config = dict(
    moe_layers=[1, 3, 5, 7, 9, 11, 13, 15],
    router_score='sigmoid',
    normalize_top_k=True,
    routed_scale=1.0,
    balance_bias=True,
    norm_eps=1e-06,
    tie_word_embeddings='early',
    optimizer='soap_variant',
    beta1=0.95,
    max_seq_len=2048,
    train_tokens=457500000,
    max_steps=3461,
)
Below are experts of layer 9 (counted from 0) of a mixture-of-experts language model. Rows are named gate (a neuron's input weights, with its number), up (a neuron's input weights, with its number) and show model dimensions 0-127. Each number is 500 + 50 x the weight over its row's rms, rounded and kept within 0 to 999. Numbers have three digits each.
Before each expert's rows: "gets" lists some tokens that make up at least twice as much of what it gets as of all text. This comes from a sample of Wikipedia text that the model never trained on. Tokens count by the router's weight.

# expert 188
gets: " in", " In", " on", " at", "In", " after"
gate0:518591520432493548413482588527426510489461491527510547425533495510401445469561483603463550561535400525497504590456490485610420575437460486518487531494505507513529471523510556503454527541522458583502460506498543498419457605477470492506508338440460572562416513438497518534495509508512504393507459423498545453472431555506565500449443521559568424477576522491447467410469520454449477487541
up0:515554524458523561535501570429520559521506482455454522397441518381477535541472474459460526556512414556554475474432503549606560573440481478453505464492552502492534504595531512527568503552505446497533549572505518513510500543488369489491529503401516391503427555362532384487443558495611549399453479507474535424423457459473456478472530576548539524538561495484553499479510525547501521447505
gate1:512587489532503440477491461420558479526521405533427447449425505472622525460488542487493484405509473445540424631459487537596466483572448481499460512492496524505523449540485487436408554480481464517538527472543513639502603543507554475482468621498534522415488491424423464566514473507492565472562505493512463502475493520541524545527514512439594593458471503634533434451451513419551520480500
up1:489453535546506513470620571547516579498518604448545443522483486546457449518489528495465532587561467578564533418486491450444533422483520455508515477497392467532545545514530542516549492502566516444416490535386480461347499466515508620500427476525503505535467496555469468433432481552568475503421442547440517567489537472456488438522515489604474462490518411439525485502430459561415407479529
gate2:485509520546535447571561532467438645543527486496564519491480489467500569491551582503378506529457447442485439512410402442541554501481464485522458549407510511521511458462452488454519466483429400577482586603504537510481497495514510399516481481611480512465501449570517498476568565530491516411554504475517447530439536528456490521474397483489509553557596494522385507485533497570540458574602
up2:532535530512464447642534523432450595528551511484498554588454482468460534531607616414457479509545434485447504501435500470575529478500504496514483481461590548492503498462502555469524450493451363519485555592465487523535504488491489466452499486520509507462562412550447509464670536484488549451522522466496462507495509440467373505460378480506503536539545473571413486448481550509547461560582

# expert 94
gets: "a", "i", "o", "e", "u", "ia"
gate0:500483540507448503499553430435487473571477538471470465483638503586462562378497560501459556518513399602499460555494444491501464545496520559475559487518448504586513500492398520377549515487547471503447482432497451599582449417546492497576497474511502540446512526512502541422443512514508423577493492544479512495563592530427514517385489502562533500499508532513472420481564465498518363583523
up0:449500466455475507579591494480410505480449500508556491420584495480560535460502519502495508521561528518497523542475444500526424544421380519503528523485427500529530577504504480456544594577447502495509511530514528505658446391558387501549554511482482543554515540586458525483427537572430441497408483551536541511481485582507556503479521444408497434506554481445539550432574497353475497520475
gate1:470555518466522449488581579553545529464541538452498598520397447538568446449454421540458504500513486575459427560532454576526448462535497515562450564544455492462593535475555515504565529470453436420461475513560565516472547433461554444444415476479524521477462567544412464517544444456545512568400440578487482511457537533489642529464542496401518485453546535479480494428431408504476567537492
up1:535502369518493519472450534526545490470475472511658484405490497554509596501483601522560458529469512491527495411457452431545439497498476472493482577440487544508470488611547497497532446494481551442442545669394453546521497534513467466588477464563508496578479538590469482418498523475526496427551487479480539557443434399572453541502494439468443424534486504477491540539526496477538527508590
gate2:385537547495394536420524557565456533507538470442511444474531554461489451500550623625478512567450449587464576470593509463494492541518520460515485517477414408506492525473498463478537527563569380557505513510522500443449466533475469525500471484531591520519556620520564536499545530528445549473516461458419499450407447449444581393497524512540456495460506482561489488458472610470502496439466
up2:552433526514523469537451469444546453476501547538537574570500469514533530500363442420519482435576593415548454531472448494507465467492488481500491477452535584498454478524522514506461501457449576486516401501500578561564501493536534480529519537518395486454463372460362445506472418459630438504488528473605504579573537541549447642505518508491518530505542504502446499540535471513536434520462

# expert 40
gets: " in", " on", " at", " In", "In", " of"
gate0:523522524527442459394488565534531481536483525515491473502547568597541428502567457520484516430554512540445525458576609491464540462529535518493468551492511500393520499514456533539530487473490488526477475493427562556403457496540533599497513552488393533359525431513481578418502549458513413537501520547465560405604497513548453550459483470456507498417442493435454438508523526451339554459500
up0:513539531528382483534550631573506474478507472566572468493502547581477530435529511537520488541596514517413518417565570553519506483608500449511505536501549579440507544550450565544495567528563417486482494431533529480506448485515508538470360482440508562419535446532443524430519543522500476495444473509531494457557506437443451498389452450461546518409543491482384472535559530467429445455440
gate1:549565448464464422507536442537537553593472470556548481490580476557593482533538583461489528495427478517501505537513589464578446524569442621517545535454508521498513495504467533448303492513493544479522534465513521545456496524470443447471485459491487520486402483537381481541540394518446500516443516436515551553525506484575506580473381455547458498454512477604449482491525487419529466587509
up1:603575549455499408470533466552506555478493515475436445459557531465567547484568514507545501432481524542587498479468560472495405515527497574504499607474469547587519524521510439410356558452543507495535481463558462557491546506415454422459496515497506545486552533518466495523458422564487557480469514443435458452542527494567492633488357503627532554530529418467523502425527529487521496529515
gate2:566602581559487541585464521558532574438480473476461428480526523466449545586536511513488503540449509425469500475590520531584502514544470545526633499462578598521556404448488577474514537425527529546522590551460545478514386487488498446375505441511512542507572493508438454509468428483452451471507438544445446500536471504458458533528476488527552493484477463460500642586483554510492405515509
up2:503451527579516564521462575514452404567499468570438624514565440442600502453578531535497494493510469473618496453493415589533500555563513440398513539402552459492467481479532467432513543496454528515484537542466545545559506497480480485474439590518509546476477638445581485503489517498434529587452563532441474545497487418497448460500412513451539489472425433489413423545497540459476488473470

# expert 109
gets: "v", "c", "qu", "t", "on", "p"
gate0:511530567478541439575422499577465571539547538473468476488556473634491573505506497562554526483383543534505521482488306509518469463443500555612510540444483561438548546481523530521480470520495516482550483554437458469541517428500431394551528476480568528454527553577509483439566466391517504516579490405460436437533537541490551511467498534483408562428496516469532548492513479529475537531435
up0:570476429508436504498491495522524518461573507591489457591581506461431519522640450475466583519495531394547468538538472550547450605470482497513466423474465514452468456527423582457464446443576460497501493440482429458487474544535575520568522460480551564552449478447461423524523425547503484506542538498493428582521535595577462463619476483532578462456594504468441526544498553476449414495481
gate1:552512529559546470590400489440402473497525470472526491485507448420532525476599526530526504503444523529575473525520413513506505438467509488369464460444490625521491489459525502528529579537468641484473460541448534487509444401562441475550487554499491523562572475470486519518547447472497421468443540469525493532560504475591515485496383531586580418440508551526475497448591523563416416533529
up1:538545534646504454549402512567436532602578499461360550541452521447504544509569592525509493481419415550507502505542552420500491498462482527381468502517468496557469522461486522510575516547554582505429481441538493473477488540536432454491575541462473500538433487548537489503483520461444484474396513537566508467518527511604596485472481503574510455490434460408449411477593475533525472547479
gate2:507615467516430455479429436464568532501413523466472451509508491579489491483535556515600455518462426506463462423578626503518512524481504530442553505559382426464489475499495512439468596500559440533507541504506425501471502471536483467562509485556496449420501607489628546525434489384597475529543484486485521549419617434539548471466506511496497413545579512515494507429521447514519464545515
up2:517552477471509452529506497573546476474372548515442540548471398583463521423506534449598381456451511476485529457498579524598568454518532499517517586631407490444516531477496590436407596531459441464512534486553492508413522579502509505468549507477494496368524539608485513424478471480492452575584532487486502576452519530536522536467532484477539506501545471419516554510500429505497492448517

# expert 219
gets: "v", "in", "ic", "ec", "fer", "ect"
gate0:494540506463515499492520512430437602484485444496502544598551495461513506512603508510408554541413463498461496453475476559518407513542455458508424458584516640480518506454480486542553587461528462508477461535500474504549664485501580460475461579563548553476501453493551461565492436439462404469493538582499493493447446534417494658494492464478461525435542498427505450566540468460495558512463
up0:501529518518489532437461510574524416491534546509502495429446481527459508548462515480595484515566525476535572488549479439481553456509576542477580505440458324488476498500596474528466446536523535527564504429432591445467424482476432530572486394463456430496507476518539497501521495511517594552551497490521593473541494474534501350574476512557491416575503492576469538433456541511443381443472
gate1:502491525441494506580480388471444527462544519595440551561509462503462517463571555497421634464531560492485439466491460508532529472487515495534434523448472525483600567500582549532535470528626460425481485460523524495539474402527555426452521487520566609479498468474513550474566569414357516510477564586511516442529508525475495451510506475455447448507350449534475518445443533493490456550468
up1:567567539442545550536512477515535498479597532525469536534491454518435534477554551541479467529467525478563489393507448546595472499418508509469473576488445450503528515601489502510457576550561409525447648527578444493583477396527482411536535508511562518500525443493441522443514452413391471472491518501481550376428463525435518495558475497464480453512408414461484481526585480460543574507545
gate2:550570496507441533514444521496499423566528521461441516460384515541553532552518527463438522437504563404442406524495528545526427499526465556430493504475491459458528525466501531570598545598464557442540562598474602489518513481591531526512439558480437565480492572461561479537539483482479635515510500485647464468475475506626477487511457468492410529481505455521449473444443474521461546434433
up2:446465464604425516469446570442498547458592480515536404532396495516499508540535506499501500375594578511503455541510476617466506419519568570501536538504531516518502549430450409429553471533553577468533532489475532543494559526498463559577464420494513453555505555471556546457531487483499542499418437450502489462541507534557515393550474498428446496496512468503403543412449569502536565400435

# expert 23
gets: " of", " in", " from", " at", " to", " on"
gate0:571492509497584410563517530505533505496463538491498535489468461485485558438407532501540526575515470521512443444464468537559450574474509546537425475475474525442520465486552561454507560446577381486561460369412463532474638571483544417584460567517581437497498494610482559505582453476464554460510425507460472433422564437503482549539489482558547533493449520532471540499501524418542445502419
up0:437453576541501620429486494472441446448535446514458423491580498553494445543533487498486473427443512480508515559582483464473531519541519445476515493510560432525554507499459475497529467535455551507407519675554565477506360432510514622460513439507485603493517499374498483457354483479514541520537535457500517503530436466514507418514610472493450496491592480513503460491516527544479507498560
gate1:490519558525463492391468516475443473452386515520481446440516488557635533527405506522495572518518482643565446554535522513499501460455545468429542595520461510503548561477618580540466553524470493482509463546504497604526490449477536496449452528475472473543529470455444534515383385475521430448477522516503513467462494435489547506519521681440475392519508505463491539513440512473497470526506
up1:507496411483529494474483513423488533535506566498518565457481520520571372589486491464471555468433480509493439439533544528480531466451573440606549493499437514479491492560520527511541621533394566476607492448588510487464512443477551532452566501548468452490451521463386551550531394522547468488484549428516441538506579554513526526508431511426530406540425397452523464449496534528502560414446
gate2:500463584577538599500503504680500539572451500463556500439438449450509562547533419470539514525533513555516555632429559534450447526542533472479483504473482471454575589565478581416474487474396562519479501576464482520581386494513508486500524504470488571550463508505526580448470420413468458517434521504546497479475542549471435438497578517534427444537474524468510421479508485475476465435495
up2:538483452447430462504472413457541475519484423489460506458561534438536488411522530537448424501450493435465451454576428460616571500468506481510509542521428544452490527467574445513492525555625468520497509494528600524519593479445513507453515546453557492408511464517401409506551513536510562563495487548502563509542507461434561487504524436485573422479594461489543542444481475582551378619524

# expert 20
gets: " ", "–", "==", "+", "#"
gate0:492528559448436503551504548429478520337506565458462517436489481568492506441514474479484522591462536533586494439465431522498564530503469557578559511435548326466504500441502496508457517561569466554431504543532589502462503445485430483498455397562509507440450486480548509534433490470564543402453505596478481489424504570518434558538503515507507533445599557453511511519594525439487522478441
up0:547403473558607565438498468574553499618537514579539455568535488479547470540490474513558432490519496472477518538659563516514456510561473463404421560492521577477560550566473484477521476417502559483500505436478465438552409576514581502567537541493480491537550449473499512508493511532501527548488505440501417548652552436483508565468538438487499394518432464517468478538393495508487501495486
gate1:497469510461426514460519466518512575564501513482540472590501486444405441523551512541467398403516615501590440485504398447554429580539448445476490504486560524470455499499470593454516520469466531533546588497421500479464576415537513502514580500512502529610523492477458525514523436529470513462553471478535442510533559415469404483474441612454518457515530548599563595512554563443543511520578
up1:518477536510435574458598453470469519529448458448528526492634531433494495548443516505528400448417591544519579558427542502499510554530492516444542474493497512436494440460499631456394520425543509524518535492497527503439575402509553447531548492545508529561445491469473458541573487555454513453522492455630539491549546465432354420499523533506508473416540544511543553572536512473439499533517
gate2:462612491504470661478377473455516436451522538486532514475503483512518521545497498523474409484445470502558484485557557454533490536497483432437448472415537522551513534475403555523551537400584617524506482458482455469440588586550501460582476502530549470510469469526489521470444403495470462491465453463554542549530563484462400512553530489534526515673527501479549449445396486495492478502491
up2:508565544483456621530448521641495491377463504540510499483475526538480497467573460518513507500476509461598404516545501428558559492483415521443433480522546500574551491478496542486456491509507631575458435411434529507451548429404410594604526462471546436514465522553503544505495465512480476498454463504483548454486566555469483490505473584482527486601506534484443454504453541400419438485538

# expert 44
gets: "at", "as", "ar", "ak", "ur", "am"
gate0:538562534351418488519560474519524551462479502474508493556527542393475539517476465547574512330553461425571510541448475414524503473478586573395535528500509451536565554454527472521622444500489479534521530520521507513577529522513525518458451499432473491493523512390502550406433405529507433521382483492464520486481484508531505522480426534498454514641570471517504454522513493516484529544546
up0:457558536504495443389549491520495514589520445511504432526594523469478407462471516559554569588387591520574484474513469505539493534505386489537561481488441502506435439504446576454430518519444468544496422506493469564618480524545539542460557540606566457430552465556502540479571508528489480534462480461445533555449455458560470464451469494419478504568454543447469592459589465521514447432446
gate1:601519644528565473463456468429447583507491439548568467544529482480505542443619531543555529490482361490538493500531462428502454516598542495488520487417527453425490536547533542397546496501486497426449513559499534516545515524582454457446534446424447508559532521554445508482471465479549534581461514550492485419556517554491500469438393539510502489458520512436424389481576495477440534549429
up1:511485537510498481532487506473469521473506451614506496473406356471441556496469498522515538508451475510553468503556494473470527503518569460472470415419487484431513498445528506445501391510499550449471539552412578555585515513524575514452595424454485543615554545446497501481511445384474522550540377534534454498587541515511503448479551592511582445481494551553587423467565566423486478528561
gate2:570558549475429486393442528556532453508520369509532494619511521580534621475466486464443465503592504529471505557540409497514428493449619482451546573493492479391540515538438509623534497477428508523511483538539470476398495591521530430460442514520486563487585533511421557450547402448478457468546438469501540481499499493532453496500527524546530545477502513572449455479493562475588512492505
up2:492457420505594453440506522406529460464435588603516499430472575525521474485607529481547497472491508430502478449473549536551522458437439473575557512499545522558542489498489425482504498518563470544526434475442560486533526394455540521486486533501607478493511434587501509522417499499508519614510538531499452436516385457547444498465524469480342482431630532458459493536487416482469544552539

# expert 223
gets: "an", "n", "k", "a", "i", "in"
gate0:613547495475455368475459484503520520496512446392533424409503538471509566489532478542531422592552551634493556509483618500491505552505511500498506573499477425507530512482530509492529509564568523501471549526521520517480538444501554452550541438526486501414422450560501532543487428576613487454511493477467510452439485498493497480415516496514535487469466528456505317479437415565467474512606
up0:490626486554482468574559470460470393570489507495401446404505542413502512452491464489468511446544532443461500481607456486450588459487498566527499576499487527455432404513517536497529535588509347561560590572534560503507525505502518596463502502482472427478542456505439490503441487635526463530465513430506482461440475450475519643491552492477559491459482541539474504528508477423466483468491
gate1:498589525544550439547468555519522548515493499510474513528561589533518518527459469489579534624540496538508415509523562530492520395527543403392485499469516454501533610490479465401451487518553393562514500483441523361470534506507500421455473442445468440438449515527539461466536411513452503481463390525510513543506571416556518428533555575433472461512583523521378502431506489515525510490504
up1:515478404576472443475477591529574496485562525510573512544477488571513436454505469411494515491568471563535405505426405568407415447636493429386503484469503509452523555505435541479464416564568488477576459575444549461504585458484507570483460517462499532507406559533448478549506457429443490462487414446518495570528479451453526456541542499445450450537476548571503539514578518518533483497534
gate2:557490512485547455549580501395557470488480533541548409565510399520590447435464507550498515431432502582544448515540515528572490465520484452505463458552430483467591548492554507449486593544515529479490475505467491486474457502450423521519509469501507511411487423472540444572412454501554540500459531562559438591518410515503484434470580472577551464335572560496466447442517465475393525476521
up2:524448469538531563488535522380554468348490545414468469479435423486479429470521478500485510420540510521502513530519627443481525495626456570427433552477479586459413454491487491547434579474448480494485590500524486526459435407477472519511553392523455548460530471475489468514430525480497469465408519550529450603484424482500537448560520573494569507494527448535572510544538562488514532562549

# expert 226
gets: " w", " W", " f", "w", " be", " Y"
gate0:439490549564498605520428493474541599464506451456558552536627488491583474535529507466549570497474475385512460595509552516502474511408504434429520477500522476446526611473409454417530536497416556514570439447478544545498497503565594517465515493473547518499495493427504492481488477414540492531504471498462555453500544533373441442485536581525459436537544534424425487538477437436433528484586
up0:517520560576482506518517493439538480469483396516544532540471493475457476460554533510505499490512605468503459593472513623507521524500492584466502509497522433507477541478461511425523470520489568487525395526487566480491522459435572520507467579470464576598574540464560506441467461421489545512498468561547526421530525451485432399454505691494541503536430543464464424482545462405477644527542
gate1:471568422419454514398396531500469566479544501539451521498458431613531499444496526565608464532501482433455530542526468463538538498396495502423571521566502458469510550514530458475456440565529592504442420495543555560556483559506535535512500458406469537537478495499461537490529497534529464507517471395470458560424481441459501437477478426600520414518521461518412461483500530485430497646578
up1:487509540497521493547583451504490473556393446492455452504500530468403481614399473540432531494540460485499432430504523574538557563482464507513519475427538524501441455506516501470475587435454417465597509492379475516497515507538413467496531546479532476497553496561549485517516441536509537425491494564673513477445461579520532605535573509479506488488461527474604569542551524482544402428433
gate2:525482560527498494576513481420477560546553540561455559457479436477467511484574490532426432476468477460435520469425492521451533556467500479345549464508470604474490551560509460525478423527526485519523517385410481497580462584599578480560460491474435511546493489443470546498557481412520639544466434532474396379547568442487554543490484553520491534534567465536442477522497481517464523511558
up2:556524554556573555539463478506556561528483378578388568455357442480528471473504486480493473445502486454442478492403488585481561481495452392500482559503462586451546542581533440529501520548508441536538567373420460417507556478447509544455472506487545451529527552457576505509462486428555524555468408554537504473576533487441549541452557511551425457479478523493489401493503536503477538504544

# expert 79
gets: "a", "ia", "o", "land", "ina", "us"
gate0:548507473502384547519453463426490503565532547580466618495476476535555580479483513550477457518409523381491487373466484480537553428502467393491439409519459542454525463497494514536557510553527436479481531498403544458522551484571477474399424561572562529452493543496425547524480488486427427450560514484535479481480459427486498519572513570536547537481498527482562490571445575507582388471482
up0:444484481495521492521562484518450431444528435530543554509464471514400463369504540477554444553433495471487483523459494483512463478509592488562620451524485557502484549557435540434392504441520540495460468535467596530463427500546550439501468449518438474561573487629542473590485512462521573512483587569518573529519470473493531441530395414432439458431578491475560566457497514565459543440515
gate1:473444443514527464412475509460533469405520492479478566514505566500534545391511475513480532463503479430487490451502497540485512476388515530473505487570472539503487465419643458451437523534493430546481507535491506573401620529546421459511589460540540630462473578478529488517630477431557454465506562586522507518494548543407479493482438549425508530520630522471488546518515448444551507541548
up1:483492515463556458475350481478454558486497516406482521499530459462510477413557465497489459492400493502428428446474470518417427521489491502516464508505494517473493432482500496565475503480452483530553518524474511544562591521504480417491614569517491639418412594536629563513505557455530402432505546552449498517582561493488494509448515548544493558526551509557512603595579486499506420458534
gate2:525586445539455399463455420506358535523442574531534468542476521526561578497535526596486521508559512545534518549520511484461568588550496549545462512512505551456527510481419500568569515642487421394436526509476481581503465574442527514467494468460635482483589470432549491514391533460510422501508424463450531506451473526474442500489533541455508434486514437464498506478470471424501566549448
up2:548498406503482498497509477475400521475489550551400616432510557501555566445476488540431503593489458500491513619534441574390510525469553528530558495518442600463506532496446564525496487595434507404504526563592488479555470489378541510525555530446531497507468490493412488529532514461505518518629504465371578489554543482455499504491440546490417497451458445521537547535466458547546471483489

# expert 182
gets: " ", "==", "$", "~"
gate0:470498554547533457490511517339491487532552524482433487534448494413477474523552532487482448538576507474552429482447468368510446483633500502521483522488503482477463486528490543423570474534548485380502508503511446488544511525519513495504440496554428533418466494491578520385547495463485515401521525601598449486480586518508570483560556531457519465442531499423614501486539553552450385509572
up0:486550465447456560485563508522445522538379429524492444502497533504538543532439519583473509454528537400510505330485510550479434588528495531516489484521551608457470518364405494388493456478515532576517543622491491562556519509566512526546510516472563613500508524506553373471404477481491488551463505457558468534424456509486504500514490560457473502557499476476490457516543451574531449486449
gate1:509586466510533415547477529407514521455474477571492492498414475498460517494482576548519439524577486516594471462503465506586493485498630447466477475493535426498489571442598571487575527468503479487558548516485492499405541503470363528533571533446470498563513587572537516523469433399498470392517480466567492444454524403418475529536430551513523490452518388483466446428471565482509577528519
up1:466542451477465463517535485434539500548529515505495445444460572576453476544511500496586492518524583467499470503456427507481485487535586488435503433483535401305531574566510538506546442444483484465514537625469617533517433447514533579524440494580469566487472429569549568554549474470508424404586486430533503503503538433456477437497565497493524453464569544483419490575466538501455502506487
gate2:572559509458566507505468532554322442471599465506499426504506451518459500515600445461486470477473489512557450544436425495430487449590564541496493490608454514473525468504432448466540459480453535476515491560502427425473531484496468524413467526496522480527468497557494529530519519525536457533507580460510495461440564509528563549406606476421489408468504532475448512519413573564665555507502
up2:590549497386555472510485583543315443468592422504481438499497463562427473516548441502465462528458464513539459530455420455457450423549557495547487508574463546485497436512497456442508472446433521477487469528503418490490558500492459534454440496502545540499469501546515524511511497542505489514533540465509436458445537482532556563394572496460405411445544559562475520492398562591622542494471

# expert 206
gets: "p", " p", " cl", "os", " Cl", "ep"
gate0:562568470487504459437484581510482517470510549456520498396494523516518474443502488515613550582495505444512447464463577517484538542515440459492468471508539423508456573465390564543542550552459519414490577586544496403443483431513524431482389532533457458493520443480497673521464481529589519512514439470565546526492527520462497487446407508497519428536532556526444607505480484408487586525569
up0:551482552449487502569540477501514475586473430561465417500467518469490462508532477515472522462491493557392438561559462478417468366424546521491532612440528519438503567516565462450454388533543557579525522475436487508544440453518484519446542504481526564509503522519549426479554538479499550478477558544362455514508445479614498486580503444500579488505465539503509357589575499481551440533481
gate1:486464532534558484479546452451483526481464575493504442489538453484491474478425482598495427448498489458491501497501490399429503467480480489518479427448521516517537512549597480540617486509496503464490427527497449452500503389632522498555472345570493457399534488525562597477556590572483583584466473489560383395535513504562501565449567478542547520445509440532488439499430522495561501497486
up1:532576585416506516483578610519586528494542471473475521565459566453490524544430445393555489552429459600507467515496552506501436513526549476504430576471553546544408525549403502559446535447420500495515489524568486457436499527435471495351538544475484506452539470522526474490521541526486454474430474501501487531446507626542531503553503415496454468472423523570561610520446470552456464424507
gate2:517557501446534509502475423477474527503523540473400473443476494489447435502523562478477557507506568565448484490550441384494516442545547410425457523498548479455450399528455406549558578447511474453452517573563416467455534573615477587584481435524542490397573573554443587477486506517513488402505377521452524566532554518564551528477521455417494550512536513474489484475488461544443481499466
up2:552499511442505501582408522518471492463519454564563499602438474502351528572603493542528451521497411387469575496510524587464544584504459509492509547543498450523451559531462468561557496467465498489509497534413527499537494475488473489449390543510482376559510466471564502544561513471448448462553620469440416529589536441556533493512403480492532488509467502462497586580507494443552504514560

# expert 242
gets: " ", "20", "19", " October", "–", " January"
gate0:495541553531428441513469398466543485494513494519493462511572507440528532486509566459448561481536495462540454432480563548526457468549574455583563630508502561463518487503484492444434610467436377572574537530530547481513478532522503491551510498455577506443544466552501448444520527467368465446495568513560472452532415555530501558438506504488591495523467316481438543511457503551481570464499
up0:470423448472557537506553570543448524513471572503519517480451451556440487529479357534454484511478494548492496558521447434463525462476423559395454424545475438488452490486502468518558360447586624455439447505493449473497526465451558523519555491460416479527426536477541554519473493505620515519507460500444495586480567502495478486583540437535431490502554671559536473509506489479527439511537
gate1:523569472524506534608473567576477445430490521519532517444403494458447550471411550499417469517522406563439434475508464477539544478516515534489488523534548525562526587570543583435509519557561467419552466412544443505567488427487460617489411451491572507490458519539561492509435568501537450489575581496493482519471503483459457437574522476470618420498547589514479524426490439546507451452436
up1:539516457534473545558501552529508465493513508505534530389429470424500503484419548511436419583558423525472456456507469455507477479513550531495503509456582549567546598556544513459525492554589484484528483399547487516582456398492396563491390488499585508498463577517565487538417528520526393495573553517524490521433465448497535485609434528479583449534530550512506466414455421574534504439442
gate2:526611540615481512516433394508521502548415545592500510559435476521458521523489444519464474431472473466500516439509491543507515493598573488528365519482527541490519564519459542464448455478430571518526596478508609567473558551530481581561397562471506450465559445558544546474476505492553420488446464473552475563494523515464529526483525496525480480403467466588440402586471517495509408468436
up2:451313492449481457419559512477426478412531472409541526442537539498544506488514565541583510591504483516522516480486499446481498483443404508494562432501541535433567459457545535542529498475522426449427502537501457346485471512409472473461535468574502554519467571434489469535519542469514508616565604550437569477503491581453464494535520527495484492525519492464434584514563453490422519500545